Experts of a small language model.
Size: 8 layers, width 512, vocabulary 16384, 67.4M parameters.
Experts: 80 experts in each of 8 layers, 8 picks a token.
Training: a variant of SOAP for the experts, 6145 steps.
Below are experts of layer 5 (counted from 0) of a mixture-of-experts language model. Rows are named router (the router's row for the expert) and show model dimensions 352-383. Each number is 500 + 50 x the weight over its row's rms, rounded and kept within 0 to 999. Numbers have three digits each.
After each expert's rows: "raises" lists some tokens whose logits its average output raises strongly, later layers aside. This comes from a sample of Wikipedia text that the model never trained on.

# expert 49
router:487600538466494471559497471494518398444435528426539475532571551417410505544568420566433437473548
raises: "\n", " ", " 4"

# expert 20
router:447483601472523544528436541543558553449490485506472526475434451632419555598549454530510501576536
raises: " for", " in", " at", " to"

# expert 45
router:513572463482456529552517543525524424447497479473563566465470486503469563437499487503473503527425
raises: "\n", " In", " The", " This", " It", " He"

# expert 75
router:560578499499479606519476573528401412442532484508470562490531474592354483417459482454471506518540
raises: " and", " to", "\n", ";"

# expert 54
router:467568447539546437537421585493659521445565530480582524522471513463506544447438444476531549541541
raises: " and", " as", " is", " |", " was"

# expert 36
router:484552509477551473588483452506611495456472594510427483573490538504455483464547486565514506446498
raises: " play", "-", " com"

# expert 24
router:437532568556634565523429510507549512522530494450493633685491554465514407532633423501484558507502
raises: "b", "om", "m"

# expert 43
router:446478526569439543481441486466527485457533487556574567556421409421516422518535497457500506445448
raises: "end", "l", "age", "it", "ur", "il"

# expert 30
router:502586552524446447543495495495422486582494511425536466599447565515558500490515496462546587461555
raises: "ze", "itz", "ig", "is"

# expert 68
router:543551556452549522555487341516539406526502512530523517506480509551440437492617580490421494523597
raises: " of", "'", "/", "-", " for"

# expert 37
router:446439537487610532444428540472485461495479498548447493504570464473538596494450475548572473486433
raises: "ers", "er", "ing", "er,", "ed,", "ed."

# expert 14
router:435409558453504464511509508495467525531529419507535475493510503502524502531530462465493481491473
raises: " the", "ward", " order", "cl"

# expert 51
router:445610427575577503453532484551444486472577381550526490509590536528508433532590437570493529453524
raises: "5", "9.", "1", "9,"

# expert 52
router:494514551489489493493517479550437442460508550437515602542507467511503472533477559483379535436565
raises: "b", "-", "est", "er,"

# expert 70
router:542468470471497600562488613458399566511532464529620448449546464474470436442533481543479515472573
raises: "m", " and", " or", "-l"

# expert 65
router:521495434537506471584533462465454511430587546516458587501476568510505528492620495474483488451522
raises: " for", " during", " /"

# expert 26
router:499403511465406489557511504633489525481531458421487539410492555529506545466428464415586454540530
raises: "th,", " times", " or"

# expert 46
router:474483398457545494470464480509566532456469565504503452530504549483476506492496415503486460480457
raises: "'s", " |", "'", " (A", ";", "n"

# expert 60
router:514448564548550465525541505464540529512490573580522474596530536591586480538379481506472553521535
raises: " the", " their", " this", " his", " its", " a"

# expert 15
router:531485460467538485427477470523481460561551496488543524544538544525500472506478540507514527539567
raises: "-m", "-H", "-de", " of", "er", "-W"

# expert 35
router:527547444549481472578485546505582553502427502479508466446471531526461517482502550543433538610461
raises: " of", " on", " in"

# expert 25
router:527595533551532523529515539428538514523487576492567502500470512437533387521528423439518434426487
raises: "ap", "up", "m", "i"

# expert 6
router:531524384435536468449543526506434462468487527543526516447481417456463481514518554468471495619530
raises: "m", "p", "c", "-c", "l", " and"

# expert 79
router:477446414513516508509411523494466492503557464518566458465475539494466523488513483421463367495493
raises: "H", "E", "ound", "U", "O", "Th"

# expert 44
router:519546428540504396508497476562449560470485494490448460491613520492439467501452462490522544490487
raises: "-", " and", "–"

# expert 66
router:446509503500493508456467477501493420560528570551557539469410442458497542407550443487480502491422
raises: "\n", " In", " By", " At", " On", " The"

# expert 41
router:515406584488514549506537543463543467505466591440538471498490542479444430471549425567575503482513
raises: ",", ".", " and", "'s"

# expert 17
router:505401410529560439516491555534400564482525477483548502427533412468472517472482482476577582563491
raises: " or", " /", " |", "'", "\n", " and"

# expert 61
router:474432495605492487483515602518466435552615510531551482572488549432473482479548496470533563459490
raises: "-d", "-", " pre"

# expert 19
router:561541444479477535526434479546547512497442537523502520395502507526478413511543445544529521496541
raises: " a", " the", " which", " an"

# expert 5
router:555450406530565470570475516522507599482593474541399537504517540574501496489585516571492469486514
raises: "field", "rot", "ol"

# expert 18
router:507480487480547484515491467446483505487559453604525426465533475497463471473554488548587431450410
raises: "-", "\n", "L", "P", "(", "C"

# expert 27
router:462473464471458532451500426508527564493463475466576509427472540504628571488530452508471564567498
raises: " the", " both", " a"